config.toml
n_layer = 9
d_model = 768
n_experts = 20
experts_per_token = 2
d_expert = 224
d_shared_expert = 0
activation = "geglu"
moe_layers = [1, 2, 3, 4, 5, 6, 7, 8]
router_score = "softmax"
normalize_top_k = false
routed_scale = 1.0
balance_loss = 0.00262
balance_bias = false
router_noise = 0.05
router_bias = true
init_std_router = 0.00719
lr_router = 0.000523
vocab_size = 32000
norm = "rmsnorm"
norm_eps = 1e-06
tie_embeddings = true
optimizer = "muon"
lr = 0.00244
beta1 = 0.95
grad_clip = 0.5
batch_tokens = [65536, 131072, 262144]
seq_len = 1024
train_tokens = 616500000
steps = 4298
dataset = "wikipedia_en"
Below are experts of layer 2 (counted from 0) of a mixture-of-experts language model. Rows are named router (the router's row for the expert), gate (a neuron's input weights, with its number), up (a neuron's input weights, with its number) and show model dimensions 64-127. Each number is 200 + 30 x the weight over its row's rms, rounded and kept within 0 to 999.
After each expert's rows: "gets" lists some tokens that make up at least twice as much of what it gets as of all text; "mostly gets" lists some tokens that are sent to it at least half of the time. This comes from a sample of Wikipedia text that the model never trained on. Tokens count by the router's weight.

# expert 11
router,252,161,232,255,183,227,247,197,189,181,196,194,209,197,173,198,170,229,211,188,170,191,188,231,219,175,200,184,186,245,204,221,210,244,157,181,191,207,231,152,218,197,158,142,179,201,223,198,184,211,225,237,188,275,179,230,201,192,164,192,202,187,226,145
gate0,210,174,263,233,209,276,201,214,211,205,155,217,112,112,229,183,201,223,197,176,195,193,203,205,194,135,205,127,214,155,173,295,221,172,178,202,194,263,191,235,162,204,200,167,200,216,205,197,135,208,158,160,205,179,266,211,176,197,208,216,222,172,206,195
up0,157,218,191,168,193,169,203,162,217,186,209,217,235,224,155,202,212,195,192,222,218,261,204,230,242,234,226,244,212,244,229,127,198,226,247,190,201,156,170,174,205,191,183,188,251,149,203,182,251,175,310,222,176,171,199,175,253,223,226,168,213,223,242,191
gets: " to", " in", " of", " that", " with", " for"
mostly gets: " that", " when", " with", " than", " while", " before"

# expert 5
router,151,174,207,177,173,173,224,182,242,208,218,192,207,191,191,175,205,195,125,178,209,178,156,201,237,161,205,162,220,222,195,187,142,238,146,230,152,194,214,179,200,206,194,219,182,239,174,158,202,184,159,228,208,267,157,153,168,162,166,212,263,181,202,191
gate0,179,195,211,237,183,177,249,176,173,228,223,219,209,150,155,223,254,210,221,157,258,197,198,212,150,178,219,148,223,196,150,185,180,153,210,243,178,211,203,262,200,236,166,127,224,178,225,265,178,229,233,199,210,226,175,240,189,208,273,207,184,215,162,249
up0,231,197,199,227,249,188,196,209,167,191,183,173,157,202,230,168,206,135,161,235,182,206,183,221,248,201,192,243,213,253,214,218,201,199,223,212,205,216,201,192,242,188,167,223,177,231,162,190,173,155,247,191,228,183,173,209,186,181,154,193,225,245,256,145
gets: " was", " is", " also", "ed", "ly", " his"
mostly gets: " have", " has", " him", " been", " such", " she"

# expert 1
router,193,194,244,230,239,238,210,185,216,219,235,237,201,148,197,222,204,216,205,197,147,222,190,216,243,168,223,176,186,201,225,240,229,228,189,203,148,203,177,152,163,168,211,208,230,179,217,218,167,189,232,195,256,269,177,200,206,183,188,227,216,210,210,197
gate0,145,191,213,195,176,171,180,194,199,127,153,181,292,249,221,203,163,178,216,196,251,241,219,199,191,227,157,212,186,250,198,145,214,212,172,212,198,191,197,178,207,204,156,235,202,200,210,180,163,198,175,213,165,242,189,241,178,156,244,207,223,250,191,225
up0,145,216,217,181,190,158,201,247,158,127,188,130,279,263,238,224,191,182,240,201,197,279,184,242,222,202,184,245,186,249,187,196,150,201,197,254,184,209,244,83,219,198,207,260,186,157,220,193,235,222,220,207,202,241,183,186,183,186,211,183,222,194,204,243
gets: " of", " in", " to", " on", " from", " for"
mostly gets: " from", " up", " on", " during", " won", " held"

# expert 14
router,141,212,199,210,202,209,240,257,187,224,199,255,222,239,182,167,222,162,203,237,226,186,174,177,194,197,178,242,174,212,209,169,218,244,196,139,199,154,157,202,224,199,191,152,194,216,246,229,158,175,183,153,262,225,156,162,247,164,215,198,201,216,194,177
gate0,227,177,277,173,190,203,164,198,200,123,226,178,205,208,175,234,259,248,214,177,169,187,206,212,234,169,149,158,194,228,179,217,168,198,179,172,226,227,198,179,192,211,241,253,220,185,195,209,248,265,224,187,180,170,250,209,157,257,233,206,142,180,205,198
up0,235,227,261,200,167,176,141,194,248,163,250,179,239,160,206,249,275,209,210,191,200,193,182,174,236,222,166,189,226,239,193,217,194,167,206,173,185,197,234,179,195,257,225,263,179,158,216,231,248,227,229,158,197,157,265,192,166,198,219,180,203,193,177,177
gets: "-", "|", " |", ":", " by", " \""
mostly gets: " \"", "|", " “", " •", "      ", " Genus"

# expert 19
router,228,227,152,178,261,165,170,252,226,251,152,226,141,240,174,223,213,201,201,185,184,184,158,221,171,233,184,159,255,170,170,215,197,123,192,194,214,191,173,283,174,193,236,177,238,142,187,209,172,215,183,206,176,163,184,179,221,248,186,234,197,200,214,224
gate0,238,175,243,210,201,129,162,230,171,168,160,218,156,195,235,213,149,152,178,178,231,168,140,171,218,188,178,181,246,159,191,233,180,217,239,198,232,200,178,229,249,235,211,202,226,230,181,154,181,245,209,172,218,225,250,173,209,202,143,204,160,218,181,149
up0,131,204,180,197,197,228,243,204,204,189,183,196,239,162,183,184,237,213,241,226,210,236,236,247,209,193,208,199,200,242,226,174,175,203,184,227,193,213,186,162,174,167,190,227,190,249,206,229,153,207,172,220,174,184,166,222,204,135,173,213,235,149,201,209
gets: " |", " ", "a", "e", "y", "i"
mostly gets: "AF", " Kor", " 0;", " Er", " Bailey", " KSA"

# expert 4
router,221,216,161,221,248,236,184,188,218,203,166,212,231,195,183,202,190,240,149,237,172,243,226,180,144,269,169,166,228,178,241,156,143,160,205,255,271,196,177,233,141,230,193,205,279,138,235,196,221,176,220,227,239,130,232,213,186,235,173,190,203,204,221,245
gate0,199,230,220,248,203,188,187,227,206,194,226,205,211,178,172,215,232,221,140,201,201,218,218,184,208,243,190,119,136,125,238,220,186,220,201,198,189,192,162,224,200,208,239,219,123,183,190,231,208,171,209,218,182,161,174,186,191,227,233,196,213,226,218,263
up0,179,251,191,277,190,213,212,228,216,213,269,205,145,182,179,224,232,226,158,196,185,204,186,209,192,201,210,176,188,178,248,267,204,187,193,166,211,222,216,248,203,191,192,208,187,233,172,209,212,166,241,182,240,214,159,185,213,193,216,194,195,175,165,219
gets: " |", ";", " 0", " 1", "1", "th"
mostly gets: " kg", " pm", "′", " million", " ft", ".3%"

# expert 7
router,142,238,205,198,217,224,159,240,169,230,154,144,241,213,250,193,247,187,196,188,189,210,180,159,223,171,240,226,173,164,229,168,158,208,196,162,207,194,201,202,226,182,149,194,247,199,224,225,232,177,220,172,223,179,226,204,215,142,227,135,225,187,176,205
gate0,274,233,169,199,187,141,222,197,201,187,192,185,161,209,247,181,210,157,185,168,210,168,206,206,178,157,173,220,192,226,205,243,238,193,143,194,175,212,222,186,203,178,166,246,235,189,162,169,236,192,223,205,197,185,170,246,185,187,198,173,237,230,199,177
up0,220,163,162,119,161,223,250,188,251,198,231,225,162,157,208,185,190,270,161,181,204,173,221,223,173,183,242,171,225,195,205,193,259,176,162,189,159,229,203,142,228,176,200,198,190,182,250,173,169,246,146,193,244,174,237,213,223,224,214,175,204,152,206,206
gets: ":", "\n", "-", "N", ")", " "
mostly gets: "′", " UTC", " Died", " •", " Clade", " Location"

# expert 6
router,176,180,186,164,171,228,207,197,183,162,217,194,214,196,153,211,215,223,182,181,201,142,227,226,200,187,178,207,173,221,198,230,243,172,205,222,233,210,138,165,198,150,155,184,262,268,198,190,167,186,230,224,162,192,174,221,207,226,228,159,247,199,175,183
gate0,144,186,201,201,217,162,170,181,229,180,191,189,196,173,164,201,208,241,169,224,190,224,170,224,231,155,221,190,207,142,200,225,171,244,178,213,262,192,160,247,180,206,177,278,182,196,162,253,210,220,207,215,200,189,144,225,246,250,207,167,178,164,188,210
up0,232,245,198,226,259,185,195,163,276,211,214,166,130,227,210,198,237,214,219,167,245,216,211,241,194,168,167,230,220,233,223,186,227,147,213,199,168,197,229,211,183,193,188,117,186,218,210,175,213,194,209,190,204,228,229,188,197,223,196,202,152,203,225,181
gets: ",", ")", " (", ".", "\"", ";"
mostly gets: ",", "),", "\",", "\"", " 3,", " 5,"

# expert 12
router,230,201,201,224,201,163,231,156,137,137,156,234,209,230,175,155,177,242,172,203,244,156,198,240,161,205,214,205,178,242,167,198,216,201,212,215,193,215,224,247,214,195,166,220,164,183,183,176,174,200,207,229,176,195,179,203,231,223,155,196,160,185,182,236
gate0,185,206,161,157,177,225,283,191,223,182,216,197,202,141,207,215,143,179,153,196,197,184,150,186,169,173,198,199,153,241,142,262,197,222,156,203,178,177,233,231,233,164,189,228,235,165,229,164,193,186,181,188,207,191,121,212,186,216,190,148,211,262,178,251
up0,181,230,220,183,189,224,212,187,162,212,200,194,246,196,148,185,191,163,172,196,261,170,217,194,163,233,206,180,179,208,166,219,196,201,189,211,220,168,196,187,199,174,139,179,169,122,141,180,215,173,185,208,192,233,192,207,177,168,199,136,193,208,175,218
gets: " and", ",", "/", " or", " &", " /"
mostly gets: " and", "/", " or", " but", " &", "–19"

# expert 18
router,171,189,209,185,190,166,170,184,229,153,212,150,194,165,183,180,227,219,189,225,184,186,204,199,133,187,211,180,199,222,185,209,231,215,189,225,213,214,168,165,203,236,255,240,207,220,187,216,253,198,172,216,218,181,239,203,200,215,233,174,158,227,169,236
gate0,215,185,217,207,261,186,270,202,157,221,216,254,161,165,137,214,186,174,188,199,174,247,245,243,254,134,216,201,212,161,204,197,116,167,149,193,213,212,184,199,209,197,220,226,224,207,183,208,213,205,275,186,196,233,167,210,206,188,275,235,163,203,166,176
up0,190,175,196,208,193,252,234,193,186,241,217,216,188,207,204,150,209,134,202,160,167,226,148,257,227,194,185,185,229,194,183,179,211,228,228,204,197,175,219,228,180,224,186,211,186,183,211,239,178,233,219,209,169,234,149,181,193,220,230,189,235,156,233,157
gets: "s", " one", " two", " all", " most", " population"
mostly gets: " one", " all", " two", " most", " three", " four"

# expert 0
router,157,212,181,191,174,203,187,247,216,159,245,183,256,194,175,168,218,176,210,181,257,155,210,202,167,219,182,219,205,217,172,148,231,211,195,183,182,214,223,172,184,232,151,252,191,188,166,219,242,206,194,212,183,192,215,209,235,201,229,204,180,164,241,253
gate0,192,190,194,200,215,240,196,247,232,236,210,152,206,229,206,202,220,150,187,215,234,203,187,175,185,194,211,200,165,204,165,215,166,232,174,242,256,250,164,234,239,211,180,259,192,158,154,207,176,203,259,199,186,246,207,240,187,151,205,189,255,161,221,216
up0,180,214,185,209,189,220,233,177,238,185,179,162,189,208,196,216,231,163,201,220,193,196,132,198,182,220,203,196,159,236,230,214,172,182,197,199,224,242,198,225,220,197,169,201,216,248,201,207,190,219,119,193,236,205,192,232,214,212,174,209,221,191,236,219
gets: " the", " a", " County", " School", " University", " City"
mostly gets: " Center", " Corporation", " Affairs", " School", " Valley", " Square"

# expert 8
router,228,216,166,154,166,179,184,183,144,223,166,140,152,214,213,209,183,204,213,242,216,200,201,210,223,137,195,223,142,157,190,167,217,222,223,191,230,204,189,160,204,205,229,204,166,222,192,211,212,158,219,214,196,155,187,186,162,167,162,245,178,136,199,263
gate0,176,206,258,189,199,200,176,209,202,273,206,199,143,173,202,211,204,218,177,192,170,206,228,261,231,164,207,198,166,214,243,124,204,218,160,187,170,205,201,198,192,210,202,214,210,257,147,212,231,189,174,184,183,205,216,241,198,237,227,203,214,245,215,220
up0,208,181,216,208,216,194,204,164,201,284,188,218,179,207,202,211,173,234,231,209,222,225,164,240,220,174,238,201,225,178,226,164,148,166,171,145,207,200,190,195,216,239,202,256,197,209,189,168,235,201,164,185,257,162,179,240,185,183,195,248,200,238,195,245
gets: "\n", "==", ".", "===", " ==", " ==="
mostly gets: "==", "\n", "===", " ==", "---|---|---|---|", "===="

# expert 2
router,196,164,220,179,157,173,194,194,213,236,187,179,185,185,227,209,208,175,243,186,177,227,215,208,245,147,209,193,195,191,156,199,231,205,228,147,171,192,236,173,258,214,191,167,189,203,216,184,160,252,196,168,195,263,202,240,162,216,247,259,173,208,171,160
gate0,195,192,198,187,259,184,183,240,193,194,154,154,233,224,182,198,202,180,175,199,203,220,208,234,206,185,169,195,206,125,200,155,172,192,177,218,236,241,164,118,257,153,212,179,190,182,131,193,196,232,179,169,237,184,169,220,182,231,217,265,207,268,184,224
up0,169,165,200,194,178,193,179,226,181,160,206,177,197,211,207,204,223,185,168,222,223,206,218,211,218,201,167,204,206,176,198,141,200,255,190,228,233,252,192,162,229,212,166,182,200,125,150,203,173,217,176,184,244,210,193,239,185,201,220,236,184,233,216,174
gets: "'", "al", "ic", "y", "ive", "’"
mostly gets: "'", "’", "ship", "ial", "ive", "ic"